Weights of a small mixture-of-experts language model, trained from scratch on English Wikipedia: 12 layers.
Below are experts of layer 3 (counted from 0) of a mixture-of-experts language model. Rows are named router (the router's row for the expert), up (a neuron's input weights, with its number), down (a neuron's output weights, with its number) and show model dimensions 0-191. Each number is 500 + 50 x the weight over its row's rms, rounded and kept within 0 to 999. Numbers have three digits each.
After each expert's rows: a language model's description of what the expert responds to; "gets" lists some tokens that make up at least twice as much of what it gets as of all text. This comes from a sample of Wikipedia text that the model never trained on. Tokens count by the router's weight.

# expert 13
router:495545425497488569498535597582603441558484488534523476459536505455608471486545417421473381459426538558454398438448499515546572473503556443504610508437509424432513449496368567573528473527490551473397477499523526519441537532493519437474490453520516586554477492527434563525544495403479476516513478481451502543433419499512552487588477524391471466564512515514525539608475488399561487559582497474525466499482469518502466513575464595435514533531466508565464490530403494502521455540406523490464544448468487535502487449544486462528454507480582531360508480440445525555501540456499414441
up5:512462499515502508568492407545557572502517452437573498466566490466443492505420463454467532470502515586381501425502448507610488504429480509575435490481550443584432566454543511577531627530496494584508535594551522607411458443526596534485488455431587515496467467442475500551539558475502475489515524581472385493558499658533560555536447553552456507480501521489473516614450444472471487462505492455551499525497470459423453470489530516523520509451521476471583528587503485406487472464503507400556523507478525512438429507519526450509606552465526451387476530573416519591498500525479476501
down5:488558460423491535525402610500440559502506450504501550569480504415453492478485519552441551501419567442505539494495522549489451585588569522495443457474534472507479568521493458543598502487466607386506579435542587505551453476565489550490430515459534562484499456553607470465531523555491595539497476517483506448495467540456472510425561434441541531557415492637455431485514543545442433501436539452487569601527490509460557454451542482560534539461517460575484451534435418498463515431504530417557498445490386450460464549486430516549393517431523528433505543464464481526431570561534499546
up6:545471533495546456507589574430475448471530539547517487443503478491522497500488371552507519468525500564440525504500495402476558521498403528441568532534567525479588494466454534517459431424532490534529597496510559456483469506420548613447524499565455561522473426523504547551437509517569543449386502595449619425470497608523472550496491507499516475504504496360494445469468495617448547475510645464521556450511494483527491458424539452495392518503480533468506517502500564526547461596432497618597494507460475502513463431445485520480528477382508525533578510463411567515498558530492556471
down6:448469566500535521488493462476500563502580517585550442578488341529440429458537441508526522521497441539484482413550564521586492526467490517575522539462475532510447461463496503519517517554424509451432561492477445501510534462574550655527514539460545456569593526528491499552465515441435507470451552471521490476567523511451389494525461480544524454452441506499528451500600661438490442559593455458465448454438488565410499464577516510557510440528514462538478484473500479456544535500533502527470455526566540449446552457468668438521524479547470544563485541562481542483519460598531420610
up7:577458566430462486515371437446438597519533494505418470578459590529508511458497464532475553429488523491500483551560563532443389509387459489424590433474464491553461546528494565558479586476490540544440509515425511500504519567451518530572512535543436505572527575470526471465518435531399429466468447617570551449498484449496468501508392577547586528476479526376521472511439484450541512539476485438489564531531463447545452488567533500405483535494463449497497477455473492482472497521431575607485493548385509406599503486550521537488519527483521455583500438466488468613473469504461486533
down7:447516440504433529573446437524558508400539549493396438534512560495442432508492554525584473540457465487576547516417507487454542450574481569550581509500559493513553536583410509484499497483454527515506501430408425472490527535458557527464527430496496416576538486557505502518406518565493573528472509503474557487578603540428538461527453397514454566481394511507527546488600469515456481545458461518505421444490581374589531400466485449527454448469462521450454494474512554440525533559466371506536453418567534536494502547407530496485475428461453532572536471553503487520622522473525460476
Determiners, possessives, number digits. Articles and possessive pronouns before nouns, such as a, the, his, her; also digits inside numbers, years and scores, like 9,0-0-0, 16-8-6.
gets: " a", " the", "0", " his", "2", "1"

# expert 2
router:511539481539454612565575522537524500604481523568559502460552555457548555519536467478516509501521502540488437401424480445536604427522491436468567530513528438519553517491404512616513508557483557470476490540476506487503533545506570479522482461554479565617462510491438585582522497481506521544519497532421574581452450481533538530579498584430532507612529603459469540581483501399544601634522521471599551457482520522505537587573440605449509543541498545439437516490448530498538511491480465579435520535484465502536569539536557442526436514485579495407564507471498514500486571483430446462
up8:499448567508525530515462568508560467493505474461408527469579505456473485576478484448540485485388529601516480524477490491387534558505476452518520482498533535556397442561607442500547478425489413478470489507489522542466431555461553460508423533444504430482548467524592505565528552398503553545534491467558432498559463437405568506480502422641544440513506454509430535429479505465482545454505503466511397490455610492623553484528517570491396528538491489436478471419524607541471547451448521395480547476527452496554471539481529513529524540441436561456575523536522376458473456485494503575
down8:475502529526585500418558492478464438408436395470478470493555483493574472497511519517439484492501507603516569521557431427505492413449573496430496442477423465592583471352495543575431474533482499511513474531473505493503442414440597518462485483493643515490440559548536393444497501571497525431460430486426511584608574514447474506517487442518500594518501538521540460496460473531555457521479460450524472556528390505511519472495477481516568549449593406478541505528531410563449425557507451444563553568560557527541469419451494514485504569436552448507572522522476462474496454454575502508
up9:520578548461504635440464506477502505453490405475526496451508541502512536504509454474560538481496462529466553551503502573507528552478553444528525439433505550528473513486547565499485516425493490460598563519514490483441538578556504539454481537573529412577497478494524605506446439382358578434505455474524419523539496469466543580473444485613483566539479522622439489518509410326510473489494436485517473564501436456525499405517522542488566442560501467542544482464530572489397417482419522467571507521478572466534591552525518521471613573438526492460426503452508462453492562511472485501
down9:536501551568553494497472421509479524440393497444519446518549537543483575436551541497452555508564522596472506503470461491542536486528473492520554551460410534521516552478407447427474556535532539517501507512499502468487580456469478494374581462523644424537467492529502558472431557467526548522400422516427472423542449409479585452544550519551535456485464535542538491522505483449463501523406508486505482634528512547473483526463469496552467546471619426544432365411501525599521538571631465534532534491553381469580520542509424467544520557444517506484559459463549471490468495495520453539
up10:458551420387508449559483482488483575569441655602461484542540416503346382451522541513533510464531491541556507458534519566454415492487480532493473516568487527492515473507583446470438462466543499560477515540526432567518608466522504506567480471472448527467443497441507488532430570427456481507478587435521535518424529520527543530590485478517476601495534551466487438460417450473381474387435459510598494482548506477551489555522515458520469502508558524431578414486526502492559549437491506561484411483492552516563485465434552488600590448527549531450503484482498496560481529435534431459
down10:532417514559620463461479432476486436530457451536478577627416529594524515538533552537518537463475484481482555587447438452514475499476446523476459462524547554583569571448482537511476533415481566539545410486582480577408496479471479498506530463503507468439511598487471564583548407476536491438558497589419466462511386536543456620427483444547521565511533486416466450508427433457496547445450469511487506544514488530507441462542526496517464510514455491513569438422552427559515503602516374587413481450483492490474494536533593543473468473493514538441517555534494576501550537442520578475
Clause-subject pronouns, and. Subject pronouns starting a clause before a verb, mostly he, she, it, they in biographies, plus the conjunction and.
gets: " and", " he", " He", " it", " she", " It"

# expert 10
router:456538414499449608468524483469515490562434507494535445516500510413552545531513382464481431543433475518502486397477466476492566447480536451513540485477494412452456457483352513523486446552499560421478475556501482480417542496474557402494565488599451556504459514461388492501449482509490477483464461433420502499443389528493500476556403506448508441599493558483510585534466471389498530501508494429483544569452550561440510482529501546438460524583513446470368436547429559466558492527492400457434527433480461488487481514500592492551457467468519550409479461530412482487462526473435386471
up31:575503600376522509478556520478547488518459567509531532419467487523506474457463544466505347551527536505522497474509413564528497502491517433493488558484533380506482485481491593636523534438478497474462486441453564499481438545397489435522496550466552448623398445460444544532529630519505493512529401491469504499491480499529487530544438497553512500460552421570423502473489487563462458514477489416607512559372540499498536532504459507515445529557521482528453539477548438513513478546511492463504540532464464482510423512554462501483510585434490501533679450441474446623427437529474539523
down31:571397543501531548548470493559475533490469566444472503567565491512560482536510459540482426566434549440361450484485584521474518462544495520494524540561579476505572478535465489550559498555436507401539512488449489550513447559526476576560492549417435522494458555477523474598502463503502503412444440425534535420504491542408479465408581524608461602507482463533483444504489438556455468472530422564596521572516545500470464488514575485490465505478428520414511533546573466484483480525520466462552485622476485469562476668504511514483511489397449537437561451478391484475492481605469467458
up32:472500428473530489509498465455477369437536507496523475442502474544424499555499537497561533558536533561476433467482479543450443415537481568497360596489476415569597397524502513540539456481456454442475451545513560488487466492443439478489497447444408536490528541440462453452577519447505467504501599480532446510447578539498478552489582531555417532467539501542483542498466484378672472470517542513510484432451593494484417468481526483478499420496486454468448542486510457597523501401524551531463562551510523556381542460417478514534583508503389529460462547544564570529458507482503528588
down32:550442502421479492508462468458502604445563512504531509516454433473355512571473470546611422508564501432540438496479528521482510451491400486477447518410542613577463548443552474519525350558431545490462450488585538463557499521561478546518515492528509483483406476458555515554486499570434411464551549601554524430542522542473566419479466530615561429477575452484478430484490575503539453488431459565528502513465532513506574565497506524481550520486635495593415451426512421497478555490489590552551526540515543488535454556509447466428485511496512468484487481473499483493492425511414463541
up33:489496498452535456564422507530424509554454572431477440433520600474494399506519404546531428422488488588572495592575498517570522472546506413493480544564459506433522556444591565561472528454496532666448455436559558457579479501558492509510472531618556475569455419563428514503549471468456496458515490558521471452574479501470513425478405572527541467513540475443503594508538472590447519441527504571447495546470408507519582447482453462404461457545529503470552472482504497468531528550562476462486459468532508488577443517532586553497486457448595542485473490552470538469506558430455430536
down33:483484494523519455518523456464504547457423460513464606493488512526567514472595546548623501484485450515532569530468592413590489508445493561562467452424497565549475506487535408479526514521469472440497607547516457446454453543536536519484485496523519510534586469489525414521410467438491525388540538527571487544434532434492525464545426532594456512404543553461531534519506517506505544481585432508537530441541599479553466507562513452541467545523556387577523510573534556575446450481444517468562537510462488479504528343540550559455495539473452535556468484501515577445488430679439519465
Clause connectives. Subordinating conjunctions and function words linking clauses, such as that, when, before, after, but, while, which, would.
gets: " that", " to", " as", " which", " when", " but"

# expert 3
router:411539489452463502544474583486487474508540496588541478490533547450531551525575435496502465586493468507561389443482469537547542426547493455528604533528557480565534470410365505481503412561502578432467448611429505496464479505522542463488600431561415516541494517478409564515533516431439554538494494472427522515445448567491550513532468476385481434545549529508468612547486496361509514560484538542508513496509564508459439487523450511418542570550518465509390481499453501552470487461404481549416537459447494544495532463554527429513388524467463503461530427539497518508471580455474420419
up8:441537436480466566608503557506512417473532502432507517472509506487541574511527480539480461490587542481532489466578529545516505444410502435473509530528455563570440488434555462542500559591498577424390501436592472471499546492540482468461651529489550524475376448522490529436417513505579491500458463502435438535556429488469457492592417461476486471584428578489555525536479529484478547438558590561491573515470537482517609447505427492518508520483511443567503476522482445498424386604589505504399534477476478469611518429500473603494475571507544510447513488550557555461513529488463454526
down8:377544553389415519539517456527488532425492471518481459421521354480512579469548526565486563466570549494546592451513533439457512572466519508470531486483399568508467538538502503491488544552504505512433575538508473505360567563604468469389542518447472471401469514464516485462480529474508559537440482577523458595494559550513454412493447496470435419458560599416494468480438491481517481423595487420469511500501595451486557603528519467429472462448470471559452444441508471427490515486564555587566500479493406527507450517462495564506520475506483545509544499469547583513419466493521475491
up9:531539518488497574583602378442536468438464430501487427500472483536470489506485535525401461516462491450511474574535555442476497528542484507473391547431406508426531441497564486577527505458383569551519474378536556470485555497431573577476450392440506455472473522538449501495499526437457579559479540547565542536550508481506549608489489484592523577440534497562519468546514554408454524487538446471555609579516482398496615456503477501347539493405540491430468550535507462477502459600530501431504509499458519469469399489508480511556485522467491518494478518553527515510442496463508574523
down9:476478436461564548498464404501478447507522482545473468500411472508483546659519522507546532466536453467521520463514539529494529520502492590570531550616399445371476470519523551485527627503455509466601523618536507498451482568496517510449441506391481492504542461524531482423418584507517430546549656529501443513519452501506484519493571467536481484504647528417439425502477572454498577444580478477477450490461485560510523490527522501458546554465515473484541505493443423551487534467497476496476506592489510499510433482527564556489451620478425470383436529485566541454475529411512454497
up10:472536518588505483573607522378487460544504510560591471397482480452525361383530535480598513539523408445481490486504477505514532493510523524485498574504468475436434516519527525436504516435552480470478588469501585483537440552513527546502434506532601469506524594522512492507452502535457473494490461471464404487480526467465431586545498436538552551473506507517475404535467446617423482483485449428514566536506467573531539563542516501428502575414600545509538363527521560492534509495484447529473510479454452584432557511490439653467435435432472487525488479533510582455475525478421563496
down10:614427483595583519495476491466530448534470409514471513522393421527486501534484455481479552374555436592466509514485462464465535511586537572492533455491577484402547536534531470536527567435544421507536440479544483474514450388438545476465466388457470500461564491457470484550467474501558411460474545543411413610487530424486593484551552514502514496455454481514589476541404543534552526519559542486529542569500491504520458516527501441555490589504454517447663518544530581449515475389504526505495390425573469547545515482448498527550481468458516481529488532477491502529547392487539498477
Commas and clause-linking prepositions. Commas after introductory phrases or closing quotes and brackets, as in In 1948, and ",; also prepositions like of, with, against, mainly in technical or scientific prose.
gets: ",", ")", " of", "\"", "),", "\","

# expert 6
router:439521482395469572563596572537564466613497569549571519436571583447522490588539437489457445480528490533493442489406508477535539480468549449510601523489577422522512435471471540524452421517505537474519501539495551608448498612436542509446519443555443573616504512469463545488444519436448486522475419510494562546563511497521476468572469498493548437543501529491458516574466451406509566633537498459566470498502497579479473527538473534427491523522508465548480549495427489414557473568361491499507469417439492522527495453504541450499495494371531578438557483480464526548456547413482469485
up28:496410423524500517432505491525544596470469488456511541533551446523600493438472500500526483502484499513411575446496410466553465528480432572312437549538533532435507601543476524499439422538431523421452529521435515582547487545537581510518496492524513521537527456525460566531504487470474488514426512590476503480520520466521489515485473565503559518589567596532467521490534447480543456582471489471595422573574373462511525485509571562454527585480464522472501479531480629530533490449472421436553492503515409461495484423507534549525508445478453561522526434518490489406465385534473405403
down28:523472489494457472463533517463563454501500505549465485496506496565536522496453514461509419510511574562623421609512392544431480499509457511563349507493432502490513478446509410543451515467503532523390522574468507530531484488611491469560449492479495475523540485599640578481474550471407473493481508479483595442534378520493518434459465501530467458499511438526494547460439438461444509510511501479484498509556422385545578570464500491607475519506567526530456349526423458522489481542491542524549525498483590534494462534504472561483469512553441491582510501545473509631629526440436500489
up29:562554430516511579589498506612431385530429518474480475495451519570450454624461529535458432508517451505531499540457472469539544463473435578470500544484574512456482381477515515488484534477539510471475510443469509508497543577492497474479467369520431478497470519450614489499525482554355482451492562451477505462524538566486434512470492623546450477440423462543511513460483537457571550529585457517468574531497540530552433523552625484397526485437583520461463490485490481491537429572535510505510559448514398504501532513526492565544401455539571562547553419549393504547451556559507559488
down29:558552579479461446500527475488460559559559473512447523502508481479396500513507541514536488508499515478538515594558562519527493554542466584512492489541422569527476566529541459515639446444531483467473497595399459516513479467498476494506418533483515442538481493457545478515443532512441544470533532432513537581487479531438533409492503515441472459389562479443554257428650480523441533561589546455568428433427465561484489549534517510511474554481555513408493465430506505381428464537505476493476477508469544516543443515519452488565593471493501431485511559489482466552517509556536547584
up30:451454548524542497458478442456473514512449371520483518591491446482527598503464598533493476550413437506478499508544478610501495487502492512514522480531496519500414559470455572467457481517427593498486525479564472481584570554553531445482483551550601437492592577497484517547414525515557466482498593432461529442491416491459559557538568459518465528483596481507522511479501496549535466529484489644557452490515572533386501506582445520463519479473484511532465402526533490493498590475478528569443535695473489478457518484497454504489528546415386416483489460554535523452392424462486429501
down30:592581422532428467504467496478467579401498590495448452486524576558557533491370506592560570535491549527504538557599448509528459470434488467427559509538433529571463498457477421473482424463474478511533456557468474543498572486573479524447504520527578461470517441420536538511454475489468482487511459567519481506499575507598464463436549468558471574561467468534404479495612478541528551392451513551459463519467556511561522489550539436498466425539485504460569508403473456457527442493497434506441524579494517414456560400491494521415519559568493436589492524596487581540423493526570500419
Wiki headings, table pipes. Section-heading equals signs (==, ===) around titles such as See also or Career, and pipe separators in wiki tables.
gets: "==", " |", "===", "|", " ==", "===="

# expert 4
router:429560496470546520620472602493451525546535528592481521488508566405523533478524402435484413458484461525533437477438518495592601542395485512476551576514546493486525510385417536461416458512497561431422542508504574483498544573489484424459550527586438594522472532488464501451495453437453465534404535527422551605457506540426484478551506521459505541583515532535466573535439466544527498523578566488572564528491485520536449488555511573477526493486469536513399500461455550490513477530407416546432551500456466474616512448578515525522439500482511569422507481508546509447437549420422481483
up0:502527516538556509519520484575484514496534479525520474541524597407467485549490525523484609517455553526484468473513505522502479440438507518435489517486466490517486491528591499424482563513517456440495439457478400488514451462475614520501478469488565368494467508421425488514554600526551519483558612539466506599487520472568564517572495423576532413446513489518534492526457487432519445550617412484589372517463510460465524509475446555550515566481489521557551433502474584552410495505503473549515544519569416628490448468461503505554470470427442565447468475499381576490613453468429420433
down0:529493574475476621435531515458530489518502494485520460471508547540529465444513532537445476453500478448488634551565439453380466531516461514508595503523501531422550453475536525459530465449403521467438523512534549522467458496484562533574588455493485509493502511524482542457575577438540463517553437469485441385591525501488486494531442385485594497465525573554471524535477519545495462502530507576427533516489534526456480440520496513590521482536520509507483509368483456425398486437512627571600538528500513423529478441403520493568503454476486572516425609565524590478506512437416639523
up1:534511496425448452473530504598513495534472540478481530481601483467470535496520614516551489418564580445474577518471504558511545504530523446476486469565475453471481440488472502554496421505516538480522472484481517468409499521505518487496426520529539438521564503534434543549523568544500489533559435444402459462472534568645548515610443488532537416470496464419424440559437520529508457533516525582500503468546521494514560596477500468413472617524515534464516513561466555553513449543472529465397452511389441681487482429513447359481486423538527495494477426441418454551501515467474432422
down1:488543466502583468484457552463479480564455484458327548496553523589549579534488467531504520518583586561452388537476448477533440450544558466470558487520539505462442560462468508485459473496452584500500464426529524453489558437447459443472401448531561423519517469515467449475519583498560519526514466533502496440438569507615589519548556467553451544554441476468451535555466453438479473434435557570460523475472401451521564512508585507436573528506439393494660496506427478510509482495449525454469499502507572471523479463583442541459571549540528547457520477424525486541584521398467454453
up2:497504516455458494540532494526524438478450605601475542525525539487548486565559520482515517456412539509524471426503526578491521512384501519454473566537415537517540436462520488517537575559417471615470503466479456443433581539518362508483469546527462563609535499561531457528504480547486572533510497479506533482539488374550523514554438560624491509461525464496489497522438430507441456500397553592459474426493553476486518438486419637365504551523535413488561517476495547441478549519529519537488526407548477429495424476500507458541553574536466348492439513509476510535465449470437504493
down2:485463514532486382462549460583430438512455381572465449505523510476541457549571499574453483489453505466475448504436409493444521577501437555435467547469495525539464492489481528529403448449594501531522513500453508500546497479473410488407515549475553553466389506466477516570522474605455444564550519607485539555580463500466517409538511516448506452520554650439483481490547535520433524488531556452477520481460546473451419452453408519533518508455466421412506517577504510456422388540499582611432503492548499489480570556486527609460483527523422535578528464545499434484494592499509533544
Census and coordinate text. Digits, "The" and "the" in demographic census sentences and coordinate strings, such as "The population density", °N values, and stray byte tokens.
gets: " the", "1", "2", "3", "4", "7"

# expert 11
router:457492509515472551576518510503532470485512505529544503463503579494581537570562444390467460505442509533479400451484537517494546438538605482501583517504515423544488500490310573502527484582470547504452478534478517512456502566468616485447510473560421523644513557479503577579421442466444474496503489506456511491450389509498545492585453524438523405600540473459519518543467443438529543503485517447514497525452529480439490467601425570454423491545523490510487566528412522515513499494414421538429553450431487578499491466538507390568484445468517531398530474519433522553426529484469425525
up23:527396597476492460539575513489652455483525453548543447511479485472539608343562517488319492526493503480516476484400494507574506541524451454398505548629510562479548524408528571481505426526520474475419450528469519425489490412500572473537475445472538434564476454420546490452452494489516394479516516498455528530441513479490444513523505486483498478527573498503484494586548525558490479585472511517547498527570580537421461511465506486527536440478434520538409480529560490524575496416432470582576419525530540465538579512584529489466555591501477511532553513459492465505489501493437571508
down23:538469553535454445438515514539544564535436493481568443510452543505563487451392459514471567472433470468507437578554431525507471459438489464520506530475524545501481489505513508380532518573462514553478540470406580546476555539448506506501534542478500499419496603583425473547513547501433391543532516445514539538559497558432500444553566460500495501478484578408515392454602431482457504478490545457460476518504526452600468456578520460551465543432553426511348514409466495552471514504538485528483463483523506541523496390536518576500546491578574504563588549474501619465454520595560541613
up24:549509548417528562435537527537520454509511405519499585538501484398481459431559412480538493545419475573359478546523466515499534572425539505509531472516521491480486531460496554492490480493491522560531462500552479529561550482527428465506515482508544434508519550585473582480491496462504583502457404476555490542507456530530548486484485470555616628488519518498486442474432451598532628472491501456667510547479467460567505446565465512497649573474503565486548495487493568531461516398522493462349467545491426492470522570581528529439532455518526495437422508462541495445555451413458505480
down24:460523455529508445496563483496455550435557590411470398513525488524454490487459526472507549438526487486529516456470475464499413486471470499452465477556502590508574395439486438555500550451562492477420594473513450595510486473467486463488483576505521539451511693495393416593437459523533502520501506622527526575447510555526469496627447551444428513490487467533412527565508525508508531465606520460439487570504415447547467526573562483369490542488500550402539464499546501511511517493502512517496475513510503544564508486493454519515594410399474530465600498419594529480473464488450505526
up25:424483533532598519524471506545500503453534424611556405507509552557465498511441399469606587536402471468566504505496474474521535409523460521534521490506518526601541457574500407438533526513436453476501475466564482423482521468535561505488517484469450546496443508512528432508471582485479418572476458418500440570539459435553597537452587448517524582482439570468503459458423456438488549474604552466687581469497505471489526462513576516525471468474448432505499412511546545491432521531564567519486497483503537573537456542416488441486479496428569569462532427462539574478521539502418477503
down25:558476557540463513534463503495518407524462512480376495438468480510419433408432569535461415486463463531480481457516523524545492437577432512584592549502457455493443544428505517554517429404457381490451564492403485512410523535483441520511470492534519441534478439592452386531519535568510578582523512501566568570503551544580458592541574545564444571512484492444436579420490452551561422419502514500510411473478472517516491550505480552432504496510583439431463499414574542522546546491484477555442580483485411566487499541496532539479498500581458434464466514444564497461481529443512444526
Sentence-ending periods. Sentence-final periods, including ")." and "."", plus standalone spaces before numbers or table cells, closing statements as in "history.", "tons.".
gets: ".", " ", ").", "\".", ".\"", " ."

# expert 12
router:525556442503491625531560557545562462560504539531574477443548558356554551593586487424557433504514456619484393467445467455549614475486511509502499525514538444531488471441497481475414444570489470452443522588510507544374561554501531507474533477553460540593409528492465562522436535476494453530493490525502506485500468492530508463542508552447511402575503483426503552543435512424517505564477474471598512571398561551547471546556507534438484608512538473459465535557429575506568474464450453546462565448485468536494477506545482500512429470536563554466489469462422550578402536485470460506
up8:513521505579538483564531474500535609447525524470477557562492513511442531454502499544410540567472404558457489553479508475603535441483484526583490512465536427531556452534500520558538457468533614528566473527556495479554484577488474577506500488537591488497475512442576439543541464467544571521446414554537450614501534550535516573537482406511559521553468471462542487470447425561544465558543466495468520428513410519493509417450484548520458561499413530501440491511503396569519542504466515444530526521347421522444622494609471543573476515490582493358521507442527437440488533492412532499
down8:569408535612579487514465484513536517492474535445491456433581430479460575419406487486386473485531497491504512560523461454528485504438505472503541495471504445565541476526479441493617480521558473508526487452469584507522540541501560544512498533488438565492505571485439472437529442452528447540480502535565462570438500534560551440559400549572491491442539444474573451482442536453551491594489508421509450564470513528459488472404543481468489577562464420488543492570474557417511579535521464446434465463569580566501538521529505521573472395538410463466452558578573451585555332475501472546
up9:506519593435458596494454447533610394424445398540442492502614512464400515429599526510493524507479495535526516380514480519516486501472502488504485427476559525511409506601458494501523432530529504464538483414400499534517516572457545523489487577454506520491567395549540509460523581442490506538426570470529489488520448540421477498550429505543594514529511540587506482497380457572528577498575509528531476439555483514453454435437469567461569523424459539513497465532555518556500566452487587557515551500477456552516464491494528437469452471380409569518480498450616537502563437458498491485
down9:474570450559535430548500567538469605539455538499540387506500458536490542478450495536573541440496525467420456467500517522421449541512476444432440538430536483470452447468455494429508447441509496544442464566541457487520537515477517504511357479540512502498530512497502500497519538448491509534506447574452374492461492456512449550564588544524514515552500445599412409502496687522599520560527461591524487539466597466466522609537608430534484437519414401489551576523503513547542454594484549422522452454463461545453540478458460490553530458471524545472486553517490583500503514592549523530
up10:521543482389437562501412516494464501518573423665478537449454438545495474473508431518506496491490525528419473506527491514527507534483497498456528563460627471410479510561485485555607541485463462517535485502487585475619483511557521563336517436600457569479539463424475554460436525557444592461491598435527438467525518482494476434480487567496500559485540442523480550510450483571488470496517545472513599424487514493562484546505497450425598461593513507421427546425480588446467542563460498468437449533579551507484490557460600519522526495414481505561551504471518504429510552501518457537
down10:441394571433387448439419421440487457510553506450517570458495519520508565512506503530497550482496455493562520483527496506439481552461464590477497497534498446588488501553514496439546501468450486491417421510539528559475527566441476443538507487515478485396497521511561466501510539496549497589597498475414526490490515489448543493461497390429443528572498665470459393529489448483463534571556586566484460602522572430471427500472349488495569470477526512585444487452499444526439581552482499557531512576520487509490445525477424502524463550489430458619510600507508555456504550584491476553
List dashes and punctuation. Line-initial list hyphens, commas, colons and dashes in lists and infobox fields, such as "- Branch:", "Commands:", plus of and for.
gets: "-", ",", ":", " of", " for", "–"

# expert 7
router:433596487442530656489513476622550536521461519597518491431488541446511502554535409473549544501514568463445488511480534555594608443513512476542584507462556442480508426457443500488474451566449502482545443566457559482518584561460559485483544454603514549499422441523438510502490465458382530491417468504512531526461467524449520420506465542532555502532554496476467657479454469420482435593567499470497565484516442550534472554572501516440450515514520438547483529464456511472566453578428540477482520538522515474486545437465452560577482446406557523476515423557438506508490531448374493468
up0:469546497487476433529394490593471579471427466485494594605568484421470617527531491463515460438483507501477466502426528529481419502502450410540437448496439495448557416507473451532459555515425533487532529465454481456480486510524549537471509533447429452507509482451540479563552510451603569534551515541458443481568435346459617561555537455516552556527526457490399471570475429406500491563526456500468461566393459500505480506493511479479520509430560500510386489573541473498539467525498429514499454542465548515501429548451553598430523516538470444530550477585521595482479486401568536576
down0:363448483501469422528548556482457421487514451506429569488568471514563525481493428542482472502512530564542490521454411497498468521464523497449424520505504507503375535508436485588445436454506554576542589442576483497486521492450458420511499527513396518501451518477510455518442550529493498475560548580499474603575468446509499525420457519541572547451504509521575418476487501504555521460594484505435484484495475487519500538557514438438559496507613518507501488429512598527553492476452409487531592528554449410490435579499535611489506478558597551525430459633542491550614432458412568545
up1:499507396505543470485438525485468450450518526554470468503534574562455543566468470476579495514510527533509486464461479427455469450476471482478516509439485548606453572494466530513533582479507471597479566495526431476452534455474566504539462595505489403522553441498436406488513411467595526513550491452550562540484365494470562593551471548481481380565545521516487533543488326492499564463583482477519491439551471519465478489531432558471487547452460548514525478567472502561343491409459512580500549569496466582464484460501516487481449468451601486355440459496553542482545515440449532509
down1:483491596567589545520494481479444452478514362403442454533519497564528519426518488492532523587441506510489542504478511531419465453452497600478572531527550580457513517430506457455534466546489535506533504576470564494565524575502472538468497575518544431532544491500538528515580511512509462502541512601478405485525399519510461587406602419436569457514474471591495413478563562522522492437465477466523527456465481569485452504463457489531516570480540463430554400487454319538546496486522516488509460545483535456526479461555485445538482488492415485480508478518526364412446549462514569638
up2:555398447499563477556505497469462503549554451447553483581502537386481534497552501476356448434458515513484563490515433504482512460563542539524527456524462497518498465484514512568470520413441575479499495496518423549502371539511462559535349437528509513467454514507482532524497521476500561469567560449459520590463458480602524550521515547488556485499493501499636466538510522507500488538467450472513574469485462450454545555632458516395461559619541544544491488458508479437530529587473495515335492490529473448511461475565470480498504370512581566514617506526442442404493487449511476524
down2:480517579528557448500516446466528572519552490603552456520453463531471629568457523495496491523579447462585529554495550571560517495472532550461408437406511510416455423498505520488566475422548609573517461532522418474492493522620423543466493564513439498524500508471484459532468489546531493471428558477455490595503527536514478433502517589499507458484396561508517447522512447480536426512474536384451378466467560529465520512440464554432501551522601498565513554481569517474524553456431415515421549402515557392520545403463535533503526479510460490517465501546501451373497597496466493518
Table and infobox structure. Table pipes and separator rows, slashes and equals signs in infoboxes, and labels like Scientific classification, received, Nominated in biography and taxonomy pages.
gets: " |", ";", " =", " /", " at", " was"